From a checkpoint of a small mixture-of-experts model trained on Wikipedia: vocabulary 8192, 1 pick a token.
Below are experts of layer 7 (counted from 0) of a mixture-of-experts language model. Rows are named router (the router's row for the expert), gate (a neuron's input weights, with its number), up (a neuron's input weights, with its number) and show model dimensions 336-383. Each number is 128 + 32 x the weight over its row's rms, rounded and kept within 0 to 255. Numbers have three digits each.
Before each expert's rows: a language model's description of what the expert responds to. This comes from a sample of Wikipedia text that the model never trained on.

# expert 21
Description: Hyphens inside compounds, list dashes and line breaks in infobox lists, plus minute and second marks in coordinates, such as ′, ″.
router:137122163164117132145117122120184132109132126118108099145182143120090117181115114151142120066092128119160143116093131118138132136105130107135149
gate0:124149139108113208143105061139171077155128207161098082164133095097134145069114167138170123096134158112130149110171199101098138122170143117131127
up0:159088146095134153131102136094126040133060136105136185059161093095130109046132126115082123089177152142142205146119102153091160089177074028147127
gate1:159083102143109108108162104164133142188168117152105119152125119095101122177126093127188146091108122043133084138185071119148113109077146168082071
up1:063128138159111108106153171133143147146121138116143105164173138149076137146113081086118110147119074119048195113093159134144133088174086101149107
gate2:121148151139172122102168103221105153097172124167108143085128120107147087123136093137106127114137128112079084144174112132087127200102147207141128
up2:104162130156082138107132154094147127092158131180081110129104125134116117096204079120144085132127137176094139168136075067065119172123121130103182
gate3:114117073084146106101086082071108126124084143113115120099130168075115109097048156165166163148147161130132063100214146140097147163138193181133114
up3:122082107152093155102159149103194141140201140126191147073112123134149164100107165116099132062114085137104155177129080137151089134098056080121134
gate4:112171079152127095105090109119072143115129079115097127085125088150141105164110147107127144163151184113128108103174095129122138181106175178140125
up4:178148128130103120112182150100129184150149088108135102124144115165106126146123151100162110167126131081123157135141156113142140161160077128140132
gate5:123126170072205095101037085144099068161071132123133184113109138129103119131117092094155131114118155088097108174169156140126082116134161080084094
up5:132103115149084155118143143158131136137102081125127107088121149163120162141170094117150136150141136129194159084164123092175101184097168172099138
gate6:067106082074130161136167128086123078115099123173122077150109109062186159127133168103128176174097155083096157098115187128142139120118173152141127
up6:127113129060094174126146105105136138115105118101160101179087163028124145078175162047144141158102115087152211106073143119187184159112155151150168
gate7:093141123140120128180154122105072102135181161154166149083116155165163111086185141128130144080092106123082164118142191103082141110121154211132143
up7:174134141148146118162089173138132202102042128158122142129096136129112156133108126142139106089223074142168096173131084181131118140150104075153081
gate8:126097082138123042113135142126148147062135136158106134137118111161108124152081158058158158158118093108170136181093154122110129181162164140085108
up8:101198189175087168155137206144087158169125123120142129129136160078146135083178095120149128149104160155142127110143165122200089129132087162132187
gate9:161094141130191114104135130129113165120129107199090184179123111121153139114093061082144138119102112155142102105163069156118109163136156158116104
up9:081109220105072123115145095079144128104115119144076170150092084124166147131104127083144110123030103153157085155108118140096141153148113146123121
gate10:119095043093165080095099099180192113168129113179174149125158155111107138133101133150165117094189137111121091181132072097167094105105149119121162
up10:141131187151164187087157141138145081146120096117102146187155139111129128175132126106072100174123143151117102036096125173173175124102091107149142
gate11:105132107119111085112080079122200112132161092127110177155096112085138132103057185112161135074138158133109115162116114157109138174152083045085150
up11:142119195139098138147144163094097103172118159089166096100164146158120114110172154154116081089102147153147148100168120085128123108077101147111133
gate12:109131163060194101189110118157126113199094129167156154169125095125086106134126102134117127117123218074118192110167115137130078111172125077121059
up12:128092166165039093141173155019126152125115154127093150133199136101114162101117123129142137147051102113096134092121117128092071119144104111117161
gate13:107142118095085201144130070111159099118238138113132152139091159095157170165130126122096118202129140091218086158153104120177086083125098139104141
up13:108158104111161149133124105194136104105126180189159121123086122173116127149169139108089127114104130184122138189117220145096140149140163125124141
gate14:142123130156093091086097192101096099167139141176155139147156121085081135120111107211138101045116168154110124099129132132126128084134124126148138
up14:040148094178163135166124163178069098138138142135141172142157177102121110144191106101164161105094149129150170182161172100087119160120119128109109
gate15:064128150129162142119122147117133132106166106110162147112036144140165084147027149121186124151144115097092130181149077169148137131166197113108126
up15:186100136147129151104122128197120114161130128124150151148121173150131150134110165109086083161162075129145155071107145096151132170103137133161136
gate16:122110093121118126193101127095124154095100077155155094094105073101150093154148093077160136110151121169156115192112081143113119149090113166116092
up16:067092154148114104079121108131095117152103151157065151163139169184109136133142110143086152105165132150109118134039208142130114121073165133137169
gate17:150137116080160173028144116100175121092118169132120133103123148128131190127125097112153115126092102113084138145175073122165098092116117037138131
up17:102116051083092171118098136128124090080134104145145103178102117123129197148120142095171099111124090157068135128150153074172134135145109144125150
gate18:162063108107088081145148129117153130081112131143142133126097137161116144095092180131157095165129171169077106097059062170201137106139088143158151
up18:164059130044085047144144137153186143119129053133183115116141121161098199171152153156128135162154138148167129140094151135179115175141059131142109
gate19:053084079140147152138157148092082095192153105207108075175145121129120183153093097130123155104115139176146149218149172118142165127122110134176116
up19:093139152129081163115097171139139124127143157158140175158153115117129164062136118152184121150073136127126147186168120121114125094119094107153088
gate20:156123119126146184206119073100187103122158133138110190123113099102147092098164098140159097161148116144144124118163071177121117049139103084081158
up20:115078162155147153169165172123177137069110129215083150192076140142177156080112047136118098144152113133112086152132148152121121173144103133099148

# expert 24
Description: Digits inside numbers, decimals and coordinates, plus compass words such as north, south, southeast and century numbers like 20th.
router:185184156147074123105131123147115106125092157137122107115172082118130081161133109158168068125161105196159145148137094128080124074124082135122153
gate0:127128145116108100120120125119120181033184137180110051161100172140143105126205167114141139123103121175127088161149103118093039206123098125232152
up0:131085128132134185175067148147112126170111137079146137095112081126128163109095078118098142091185134097126177072158153109166171118116180130061095
gate1:121187137136083147149150114142093122139109104198187096150129099138140157150121153164137089138125117101116124136093147073087156078083144133239113
up1:164119152157126102158112146111157186155128149171098112097121149175062090105154153096124153136136193120100152107124136141123110153130100092143148
gate2:076092102122186151127072144129093131078128121129155161115107150183133123134101134135123171162174126120149143100123142165148133209143144134116131
up2:105102156072128125116104076076071121138131135160115158174074125147126142128105094146070079173129133148135123154090185141107103149185163125159131
gate3:130134129197178163114159118126142165127142135112100179068093108096147083128120105095111168186085143095109121177124124153081116109157151155172136
up3:134146134087127137141083112144137081129158136058081126096090119098086141152154126161096142168070066137090117132151156108170139065108107119128138
gate4:113109133118104143093131205142134164132161134136081095131131128155114136164172115151144111066109133153166134180188087123153098140120156131172143
up4:139169083096143127149146180098100115094160161151103104154112129103105128129107100193103128122160177108148093107139118116115102106163120122107096
gate5:138144031097110142121211134116128112106167154120110100102105097084153152127108126090122168124144124151161110148122113220145151134175124142144137
up5:142144171123151098148070130099186105166148097131115080161062130101068098135146124146094158181108123083110168110137148107130083113116146169125139
gate6:131152124160126174131137144168137083135130117049076143150092154053152157149142137127151172120155069086132113201123158216131137067134162187122114
up6:117112151114092143085105145128144127080048113072110120114114172143139160116145190148093074130181123121087102164068115174079147108179105135147108
gate7:096127170112127111128137105151115134115137120190110126165147164135129109144172120137113079090113176117100072157157136090162131123105134129163121
up7:155113151117170076089071099094133091149144110110059177117136120078104118132170163165127150163187095148122136160138136155144163143111151103148092
gate8:150065089086125158093155147121150145168116091109186163151168151120118147180104098079193115119136163141127122158119089178133138160100133109150130
up8:136194147163107091178112146114051108099161149122116127123089063135157168167082096184086186062104102137091087099155155122151118120145157168103133
gate9:118092139077123131080184115136124146163131091139104200155097170143148138176165199089132124131107140133165158167166102142104083140152098078168104
up9:149131185087126124184088158109096079067169108172166100130099171113131099108091141169050104082141168109112208133123144085127112140155144234111127
gate10:113150132098177138101099215088166120138135125104109147114178139125153136129172132148102130165169115124066147134076148105177141141154097201127071
up10:100152097096141102140113147143075154125099108075131067123134065140153126099090052177155134156155108154113156140142130166132157143113109104110153
gate11:084110135068112097097113061085146126077115137152124117132101121140193133194137142122112105076134181155131124143078141213140102208120168162144141
up11:140098092100127135146164050163089171158123120173111163106102118173138106123154112172129154112129105097095146136231150110168148138126189049092135
gate12:140106109155093118200061169087074110122132089134138136132082124157134122160070095116135071133146136114116139055054072096118159111110145160159132
up12:135136096183126072146101136122116152092152126104135102127119154196117080116136126138064058180100117119079104068102071119133123088116105106076107
gate13:179065192074145165087165140139155100190147114122123160100122118191159162136085104126139091140103097140132136126107121127188088153122172132123130
up13:119129085112099154116191152143102143138109078184138073145124124154173153155117082116136174087143125135175105117113077109144142162156120141091134
gate14:079091127098199126138088119138135089108173098184159039172127136132133124104169145127148133097179092162138148163140093134151103145093105155108173
up14:110124132096218132089122102178106145077174138155174127171121061126129160154182115156104137140153129149162127109128083142164148173195129106109162
gate15:121100134154166153103139201182095098153139082138162142025038135103180158133091107092083156075142125127117136116100111211130136140100104139096135
up15:121108096101138102156113144103111130116143124098112138120177137142119144077146192143152120140192105088148104133162177115125148074168141131096124
gate16:102102079145136138126167099133134142089152136131124137108097090141120122157040088129140137172124162155174127093149118160112046072117138083141052
up16:081117113138065155113114099112094141151114158134121135101108170108123155075153102102138113165133239130129109098132164144176206091120136178131164
gate17:141133151150138135136096147121142084104134078137081073143140137105142149151057066110101133082165079154117108141150129153153155137119127136108136
up17:128129140086112110108152175161104135138113136127224129170146110089128098119151110130164139102106189141184219129185117147149095082156117122093108
gate18:077119099121106125079159105127160129156093162141152158125089097176147115116110108164129164132092107153096186155121108116072104131120163163169127
up18:108140151085134139168091123085110152176076118121082130121141093114179121162097140148073105104166126190185078103104144096096084133136104098146136
gate19:096118126132151074189060115132092144108134094154164104127101161126120097119121118098112101101151113136103158101070130127105111206104161104064106
up19:109081113087133110075158193104116117168130084098129190076139155135141143137071107116130090144105127088145144168184205094190105098122146163182120
gate20:121140096092154088126101113109108111088157117120072146117121129128101115106188160097132103137137157141173099149101132140091160109160176143089140
up20:108137157131143148123060131120135195105154121149171130094143140104183094099129119208119145113093121124128139108187132093157100156139112152123127

# expert 9
Description: First letter or piece of a word after a quote, parenthesis, apostrophe or prefix like Mc or L', such as A, Ph, beh.
router:147159162120138129095119112166116055131116113169099164137170103159183132139092147132184091131184120174148107140151155120165089090160127110105153
gate0:062130210189134200121061164100177115084164150096094173113132128066150103084150137140140145146146164065109113103160121093175112153136129069119083
up0:087134134163160120057076137104152121171119116168086158132125150124085178107124097055140146097142078114166161146134157095076159147101105108184121
gate1:134089171121182102135132124096125125111138094109121058133150089126134134087149085154153123097173100213169167115159073125135156158098172114240155
up1:094136094096173120122105148126143163139147126106124143108101164108196103162118129177106127100139151102098163151114120127122155130197187152067125
gate2:156129136087120123125167136138107143116104174146153124167173157104085099186105157145103179164058181103110170127112138077153104130113163099113112
up2:123187117143071090136152153140137137094103126189155127150181099130166143152099164119131145136128186114085162119123089135139116156120097124165115
gate3:119118198083156173167175151133066086155145192098094134157038189206109127126177157125121199120128142071159164122081144149110136181119116167082122
up3:156161106179170135100130041081156138154144134051138129109137146062118175133123103114118134159084096150119112101169158138147170093084126068092124
gate4:114158124151147161154171197177104152148153104132108167115081113107113165209089075115087161099060151130146124117114130145121133151159143141120069
up4:104147129121157121127156141123151094123168183101096093118119116102116109143147083162126088106163148141174126100073182151138135069104095129082139
gate5:121139088130131172133112155082147122084110104129159136117165119143095111116092110075133128143065148140059111151184120106098164182086099170093136
up5:129159105094113158134158098121152126165183154102054158141103063100159117181139105094112125119176112163172151084098129118168143112158126128150153
gate6:117090123132147077155106142152128126091121165172088185149144187100068085127163099146149150120105129113187114114128111082155178136119146155154131
up6:133128122150145108156122126145143115175143142070149087077065128103132106178148129140106130078157108162124135108055069143098116133099145102133129
gate7:169150087103115142197155106084090117088082149169075109126170085129126102126076085124084126179099154177115111120122142071151135207088101160095162
up7:100123127116099092143161121142071110092167188162096157149166146142160084122104096130122122156130176148130122189146130148110141146132134165138133
gate8:090196121203100109142110100044137093144139161115162154153115141149155144124145170068105151144135131127160123128109124135143088150079139125138134
up8:170136141116169138109160089152154140119128114137121119067118213129065158123175087158102125115119095157144144136132140140131213147156147119137074
gate9:121178142126051147116153113050132137180092151083122117159138078141172139122105108153160063147119174153080118105106091173095088101096130178160147
up9:140159187155152104081117177142156096084167209158104143102087144090174135050146129165086092078168109136164140172131106192102147133094036172143148
gate10:135132101173168115119118118114114087105122167099119091108117163054163132131111117077089115120068145045093149101138123094154119140091126206187131
up10:072079092129107117126129180157133102128134075182129142145096135139140125071103131147137118132131082178159094170129175100091147147062151147142096
gate11:083176163103174124092112073119122168100078117114137170084175122146096069175149084156131170134169149138133101123155072111084109135125072123152141
up11:067117073121104144111140137117208075076114189134167120080138123112105104101187159126121197180117147135100075156158157141132138110107120115121066
gate12:107138168156189096137162148102108142125219231100064122145141161122164121090125080160105142158156122141127093087175153167145117131136127128138160
up12:151131050135111130156097113088152136082142105122173096124179106150129125084162126076137089189154164134126076172068155108181129083163112152130166
gate13:107149093153192136171130148135147140139151128151130128114179097113167072157089194158127137161132151131161077144175149098183135134150125209135100
up13:144152061153099070092207108121063199112095133108104137143109075115098123111124081142153118113111131074131049162130131154116182107165124137151155
gate14:207108140128147159072163124166184133102050187161127154143105135068157112177129105155136141138139134163159124142069051143110165119116112093137146
up14:153231172145152154165174024085091078169133137105107134126080165099103103133073134124126121103146159167121134162184137177134157052098162088059106
gate15:139088139162112151118098176130075135085155137111151132123104199203142181144147099072104137094130146120119135150067143156077063144085099177134147
up15:164092131159116123150136119081139109128123140096107138135101115150071120146085077084112115090125111122113143039080125151051140142077144126073125
gate16:087116121143130104131086119092123100126118129093163149067139111122105119119125140175084159145163182098092149079148102115098127143171171108206079
up16:165073203087180068116136177146140134106147124129160092153107088122105154115120138110171116145048126133148156130092141116109136115116131118137147
gate17:100111174130095098178188145159116145216177208151151124127081112086131081108118144120116117098139177132101090198077165166154148105062129112129167
up17:155138182159127075117107104121157183169103127162158084144085099154151181129157086042078129131160166170137147123149139138128126140170151140084108
gate18:118129129180123139139192148170076108126216156081146130174132132064108114142125114099118161084126182116112109114066122134131144122092147141189127
up18:167082163064090082152091091129187127066122113135155167124138137155126098079087146115123068138116143124138148134158110053159098065215144150148148
gate19:168151126075149130117094085127094167131095148132120100130170097106119131137135113116102147100083093161106130136134098104156180118095178153106070
up19:141117119141042111131130129137104148149099173087153111094131147157069064139160096095141123112093170148105118138138117075096166174169117083095148
gate20:152131081181131102098091112120117093076133042144142121066122144105122152135118144152128112138149088179125132103096078123123136151126076126122081
up20:123087142179156163155088133124185162159130163116131115155234153133078107130129148129132164140109212135124142111103079141156092104148079170114088

# expert 3
Description: Single capital or short letter-piece tokens after pipes or semicolons in tables and race-result codes, such as L, D, W.
router:084136093172161099122110153137101111105142155204138138141152107132117101116093117138055103114159156169120118167191196122130132159132087171118178
gate0:121070090104105087110098181135153132147084136131081111079154165156138107176166099180136068134129055168097089084113070121097194085168137132150106
up0:120109147147103148195151131159120194132121148058123120155114108134157162088123141080121151153090190106113121152080121146165065169116158065105130
gate1:064150138161081117102129113084168118147119141135136142117127122151161164145089076070155118162084118076127137095095097156090103083143157082116074
up1:165142142158084099168128109132160165119150133158129098133126137133156235150109088075111073142093070117060158128140122113100107064148176062110095
gate2:155140120168148103131141141054124162097089081114087135058123113069137105193125143090135094097116095103162160125092091167136211107127073103092105
up2:085123089136168074178135120093164147072120069128103172112214160149084111153128120026126143047139042137132105197075123138118159126179123096037143
gate3:152142131085117128107078096117102130086100143082183120121107078124078184129131160176117181152097088120114097124128147095095155126154111150109107
up3:193125191103144119135133161117118125157115079133117082113120096121120103147155138136133119100186169111157146063113144109161165157110091076104152
gate4:120121107185165110151094147130129066138118204082074127123146173155187143111137145097111147144117130102123144107128161143159131105114171081123159
up4:109127164114065112141117115117145182146104108141103136141115142170070140121197089110138170173096126102138147121103126077105179118146088091143093
gate5:107143111121145126165108107074131138140123101131113082122135120106117069135078117058211121144122126089137173095107102079093159127146157121127107
up5:192148142141076105080185122127154137138132119151130133111107077182164141128081163166077139128138184128104111157128203130090115093091125148155163
gate6:150109161147176172126143069173190084070123119057106162114060142121122095092115190103123171173152090122138106130130117160092138184127178147084085
up6:131152082100106135100125183111210170142170176082069171110075120191095078148124121150112098132131116163131102140135145072081201125155102120137054
gate7:110109118089131158114150129133169193099136157110099158094177138083152164103082066131151148152162141108156064220160114181143092126166111122146104
up7:125148113129096183156129113123185136135087188139123177116126132086165136156136124099149158142106121129161105196157130090099150125192123131145101
gate8:115115090100147106086186088137186099126169121115065129138166127046109085138106120123145127175134113179149110146107073251118120114122187091075118
up8:143123102151153161127104148099109149191121117117167136102083122152086147204154103155097073117122108138102128085112166054116110154156097063133126
gate9:111074154152135084073162147114174206127117151092105154087124115139156173154091168093106118178092114121118094146078099150113132172210122131120094
up9:109136109128162167127165076093148122066118150088089107125117174118117088156202169130113087165076149135160123107171132154117078129096087073152151
gate10:083046070148197181048083169085092122127111108122104133124122118125137208116173157130138184075194151085158121139088093149134124194136153127150099
up10:129143137103037119163136103156124174141129189141099069081148113083111105200148151138103176115076136122142166142110168130035096095075110064131110
gate11:125123130063131170099090124123133089138133145117140102059091071102123157113121053131165202134098077150164142184109127120156110203097172174120126
up11:161141163069150093191092149065143132129135200152054150103091156132129110148121112145103099092085127088121127147103123091127165142150066086141118
gate12:159070109087109094116087124110147118090142148138150151193145104217127119116128163119128100155138142131101105135121142146143090147132106173113141
up12:115128103167109141085073114123073119092132078129169111156129108147127101108127187167109157158156055160094126110174162099156140165115096138140092
gate13:153132139070188142148110107065140135142131119122122136145122118119174117115148134102112155126173193112104078140102115119121118166117182071089126
up13:122169127115128130066096158104127137117117051124130070078149170116176178143105105121140124118158123154084141127117119102192152101141166147105192
gate14:125127131155084189120122118139179140160144057130114094180155081079097145141178106124152106134137124129147144126122125110182119118139150157093058
up14:115062129102177136142111103088094106098141148115126123181143121135173123097147139147088195143170162126147115116112114128096105211133154069149208
gate15:175133159131110186074131096104133126096124077075153108088079089124065103110111158146181178143179150109130081131127101111123132104073111102134118
up15:161156089132254101190130107102087065098157097115109116124115079089154094201147130122168097143167164154173142061132064168094173115106117102118129
gate16:140120143150154062127123111100125154217128141136169140103206112135109088088186124149145153054179152116135182139113097098071150096078107111206099
up16:131103102179137185184196188131100113182078168154115154082105108128095117147156077124116123131160157152098176125121088114050071121158135135116167
gate17:117109168178040117154075087109147127150102116114186107106123151181180122188096121120169120113185168107106117112125096083121183137156143133094070
up17:126145095097188105100186182118138167099122107133095154100113098113091149071158142101108136113062071117140116163137138189125130139113172126175153
gate18:119170122082115132113118150103152122234116137157121129140170078056096157183125108081160133148099166174120147176112136122126081192124171141150131
up18:074132148135156153109124114077112095143151140090072131113113161161161095150102132172069083129169147094154099087123106141092137131089133114090136
gate19:155102150152135191194145168134099084169147135140136162132120124125121179175138092146113172059140136100151083085090126092129190108097169093138105
up19:158121119136146095127103122119116134145138086093107173119108139092133074122136132075155177143205227101130136116088151124139154132090128064111183
gate20:093102139136123143070133161145167174089167130167116182161122122104152191162127076135126149116114080142104143102124081136130102147097189216183090
up20:149099148162111148109126136141230133073099155163145175169128101141161090124166098057114104162091162102110085095063063158131128097175174092185145

# expert 8
Description: Plural suffixes and plural nouns ending a noun phrase in expository text, such as MOSFET-s, members, associ-ations, process-es.
router:115112136121131116184164123154098174119143152133165116138093143128077197109181152097060058109106136088129168138154152090131118132195119103125210
gate0:099168143114108094122095147123133165109099108075136130141149149142141162125099152091160155178161121085126122123100099148155135132160131137128056
up0:116147093144146144133112096124119156105156152123179119126153104070164093096089146113098067219175105093090078085075122123166157082115130080089098
gate1:156150078131151107105148049132173220115097078105115172122189154143151084173105106145143097109104131119157120150093086097150119118111126222105112
up1:096175095144094146138114124155141138121103160151121128114160102111160088177141140157159127103097150122115121166176077161117154160144173070109112
gate2:094135123140107130173128087060096103154139107140118157127135142092099151101112139171155158095232182148125135104121103115140161101104134139191060
up2:155080119197108168156131122105163069145146131165145127145115150100119120133158066133139176097034065121161163103122104147113108088095165115155175
gate3:126111175100148131145099104121138153111127094126128140113162115081155096091125123164064144128116155114138140157135105144090139127131183160180052
up3:149110149113033114174132213092136126117066144141109186138119096067090171129133145106178095142176155129166110143113158158134137108125131083210132
gate4:153134085080123171165118173095102190103084149144118158120141167118107144113126085151136151096108159094157101168106120150207139097109157099133094
up4:089154142087103111114216193077137098184115181172133112099187131163144150136117120137094147099146210175082084144079124142120090176111110141098130
gate5:170093138128113084099132081113128145123147113149116142161082108126166117117107113173137130169153105122129094139072126169175129160118134157162094
up5:132118134129153151088160131126151125131142100111095158118141137082071142199086114187146140127118127149139082131110151150170131159100058117102130
gate6:119128107098126093120192125094155117103081187103128123161120143077144139139051125119143129096079105159143087117071105148118093106150104144161120
up6:113105101063129162155141091145107095140136152127145098172162138135180118123140112095174075095143114148085107134138177089169103049179108138059142
gate7:108119146105136079168116104151142108141152095099125208125155122101141068081105117123119177134187061147103113113082098137101170178101130093193110
up7:137125091137083126109104176117141121106155090125172085124205113099127166152154156135117135107068120094086165148148129156105150130177132187094131
gate8:118088133157064098104178164131115150165092124126138124117148065107107137116101157101147086183165053152044153091145155108155160179131136121204104
up8:105122132170152140158127157128149102110155176138149147092140104183084121115173143158166127111102096103138079166154178174093126077073136131095076
gate9:157091093084137162183185125061110157117127129131137092105182121152145144114154163140168079136094153133122165123106111117186113146153117063149090
up9:115096171105155134112193140139161104169094128048100138118128115154132092075165129147157139197135142161175136121121066065088098119107106151181140
gate10:163150167107132114130135195114118086157082120070187124065125144131161056099160167138105125096145079193179125220148084132145176151147105141091065
up10:123066109144084160158176105089177144091081122152114150184133174073109167185113139133204155104124170173106104169147132145184181121075146084148111
gate11:089121125183132117118053168098185141116052083133075122101102125123111115172075121071103115120134129138154071131130097179147155152090173138101111
up11:161071102104059135171153088120115104093112161139129134118115144096107114135086134099101107159085105064134146137108171192131129122080115121132135
gate12:100144071124117099108157147090150169144095114174108125103200144167153099122156116144149061122172121113144076184113107116087097187150145139133070
up12:142136074128154146139098124163139127112175129114161092112139109110074154145158117140142119129105130126077165075132130150163070105105089148136103
gate13:121135047158162123134112098127122124146161086119129176111172150120128137094113112182142159096147104121133092108089126117126131098129116127139087
up13:098106096047110105137079120076091142143089159142134150118093187155119083094150152151121166150145098229134109114119097124100121064119108135101105
gate14:124137180124096136138166155118135175056121112126163101169107100177116139108120119140142152167098036156073070147118122177139132134157086172204136
up14:163186155126150132140125128092151130109151107144098138136144076128136120129077099115135109094113090124079167111155098134092203067111144136168110
gate15:196118166149145232137127095136112059123150120159132108127095158104090130129065111151114126122108072151126069111140106140149111090050093101116108
up15:101127187117147137125078103108141181129152124152088124118135142127074142114151134143093091143126159074130082162091148086104112134146109141129108
gate16:111195106132103088110116128071131110175136121135139127171150148147125097155094106129112184107117071133164141093109169145143084123140128160143095
up16:145131110137200114127106097113102150123175165103130103156191119146126114121100189098101115093084117079069159134161139059194189171148087155138147
gate17:145094078128139147130098139157178143100095129141151134141154157108113151201146154080094146125061190128138086148099095130162126108101150128102149
up17:150161110155097099145088140153147125148093101107142160166164125150131131160112148045112168121081168092105124130120092114110175084158183119116156
gate18:093128087165112120125104162069081070075188084157117135095123084126163096081096087133186125119169130110147079129144106148130188105073123090140117
up18:151137084076129087093132128152148152130105125098085166097127118124069168086159128117144130122186099174145126091128136126157141080114098090096119
gate19:113119122097103078156108160118107145106086147154117100137165152098106128045166124104119105087122022134151100171147090095172072145117126182128041
up19:104142125150139137117158100148167135100190187081142145141094110133129144127168179112106179148134153185081145177128148149061102176121121123151114
gate20:075127122184132160144114130147134173136098157080145110110100140093082127110081153127148144130162110063106106157114070150082106096170163126132134
up20:102131148111139156163100142087080096142082135114073092168182115109177154135159125156092107147044195117135092158134095124102056151134160148085111

# expert 14
Description: Wikipedia heading markup and its line breaks: closing or opening ==, ===, ====, and newlines or periods just before headings.
router:141119106110147132170174141137138154142087136115090142154156117128116169173148107170131103125104117131143122125142137158139083106121175137102126
gate0:122077068112116165128138072136152110174087091042087188199124116105112182078065103106122123111128095136158095189057143129156129127114126146145153
up0:110052125129119145113133184110127144183134119160173176074131092129103110064111189109112182118127171148087196107135183141141139168139144097156105
gate1:088129175175101117158071123154111146171105090107128155136079134135163082079129136137134106131154123124178099156158133057142133130152163135136134
up1:179145107141153127130146126083063139097152100194095087145134142125166105163091140167075150112143156112126165121105115172174116142106168185130152
gate2:127146141140093122124116042131110154121119130119157097144142163117150158124148113163092101172114217156130155096112103125141137108105153119168142
up2:160167168102132178126132149061140097133100136095161132118140153101095148097125104158149076228123150143097163113078139172129115099123152088139070
gate3:091168117144112108086109112128126154101163097096153127095095179138168170101182175123156174150116131070141071112126060019187109136114168086089056
up3:148126127163168135189097121147142111166141171178169140132181121115136076140101080148179146109116094117146179158136209166126127085147147105144161
gate4:152066154115091098083136119118178135151136160147171155147134162155141117113120083155141163128150147130096118092159149153082142168114116176114120
up4:133046126151130130088146140173169120161093164131162166177172192116123128092139146157127129091107143052089087104176183122128094085145137143152163
gate5:108080121161161125127161127101141141151077135176127105133121146159117191134100175175106125178121113182182090144152144121126133140119075216095157
up5:127237116111136090134093068127112117165170119047101086162183157120138095101179131121113095161128130171128153143113107147135138126161138128191100
gate6:162067101123133113131118134121185150049146165060179130121123137107111094102145146088175114160115094123093096123082061084100118166169132121155088
up6:095109150172136111126142148171138097186134085180107097164127130186141119152075192152044147096169121113149132147122185141126127098110126134077151
gate7:102181041160126157076106131143123116079128148074157082055153156165103165149127133106157165183172089131155198057217076074098124141120090085110148
up7:151099144110098167116127144149101063105137128070138157103151165076064117049176167164156132076134082137076084114094102134134154087148085160114124
gate8:173112144110155126110110143089143104044152125097174102073099097132081086075179174120119159163135113148115129108079139181106145155107121130117119
up8:131150078121111092139180110093143177094110123117100115085140134122129127155111139192094179098081091124134080156082150190153094130109195145154143
gate9:127092064105143087135149167127116161128178185070135109186143105094095177171113100063155089172095074146053097158182125125116178102144063097189107
up9:145126130122176136114139170090143109081107118103111142158162112097121148146129159119178129125131141159114126157180124148108157124109096180154129
gate10:089118120118150120120123128130163113128130167074115127101147172087195124158040139095123123143098118103104172154083212153109141095115091048123124
up10:168128165096143144202130098069139154116061141032147155062117144085159147044099163126156112150131101071133134136138189117143109074156154070082201
gate11:091146115136088129081128091106160114126138176067129119135131136142153163220150109085165191158120163137115095076162100143108167127138149157166072
up11:128119106132116157114094098192106118118126144121158108085139178101194161228101153128135170121170096139133125177083179130099096162113145102085120
gate12:089140156158092074108114192127160138167152124114121149121145115171167112102151095098168118119128128116104123122135126090124104159152126125099105
up12:166121125084184140130074130214105100008121117158135139141107186089150115147136184166133131141158110167158136102129122159107149151118178155122168
gate13:110183182137096114113104082103106126091180093140077134127066180129136142117132168149093211149131186090160140115091112102156117155181175151045066
up13:128125175125181099229094138109133107069170130077131101066098124167087122042121164195095147174144178122105147171096132080172117155133158136159132
gate14:120174088118092110087152163109169159176165164092150150122109139130172138139155125175130149104119182169086128070147138105126148119126117113184125
up14:094152113109109102121143106100136108127137196099138168128147067084109115133051095062163149179053102210128182126116151123109105160097047129120089
gate15:137094122104083092081047107187112080110157144127150137119131146064176138162120105069133171122094136146069128146072066133140144132124129095132158
up15:163144109143083110067075110150177071124128099143129152133142170121189108151126092130105188180082138194097084070152062128120110148107159074093147
gate16:081125046133133143117098112122066118107127098138053114169150121105201157151083139122112160133146116087059111156118130141098100120102150146158168
up16:159104195099200165126097112141122095115175123073149169041070089123147105141154124147164150102095146136112184118100113112150099157164165141078095
gate17:167116123157123165088100080119093137077110098124112077089107147105139077150161147092127130144140120097137130143047127143178129151100110152085099
up17:152072143089085139112111158116161140062134159056128143139158126104100121059137108122169087176100091100099159099163176107120095121181154114157126
gate18:082117064154138109118087155137143027232163064137176124073119149197110167155104085159140189115124099133134106117163088120078102136145155130160129
up18:092177128134162166131116176110120165128106107149152072091127173126141137114158163157087099114136142101185135191121098161098134157117159058147095
gate19:185114070107089079138175106146117168144122089122076135105073137145186193091150108140129114093158092117197203151146115106122132078134059160178088
up19:118117050124152154151105131195111154132134052152133115112113115084161154187138102121142137106170068168146206119129146099122107102169142155100111
gate20:107166088164091136060076090119129106137165130181123121092140211112133128120131158121132124092118165151145093074123122110148137130112163138160135
up20:116178099217189115106128169105108083192161083132160117102114108136097125141134182143081092115107124173130160048064133173103193100094104074137160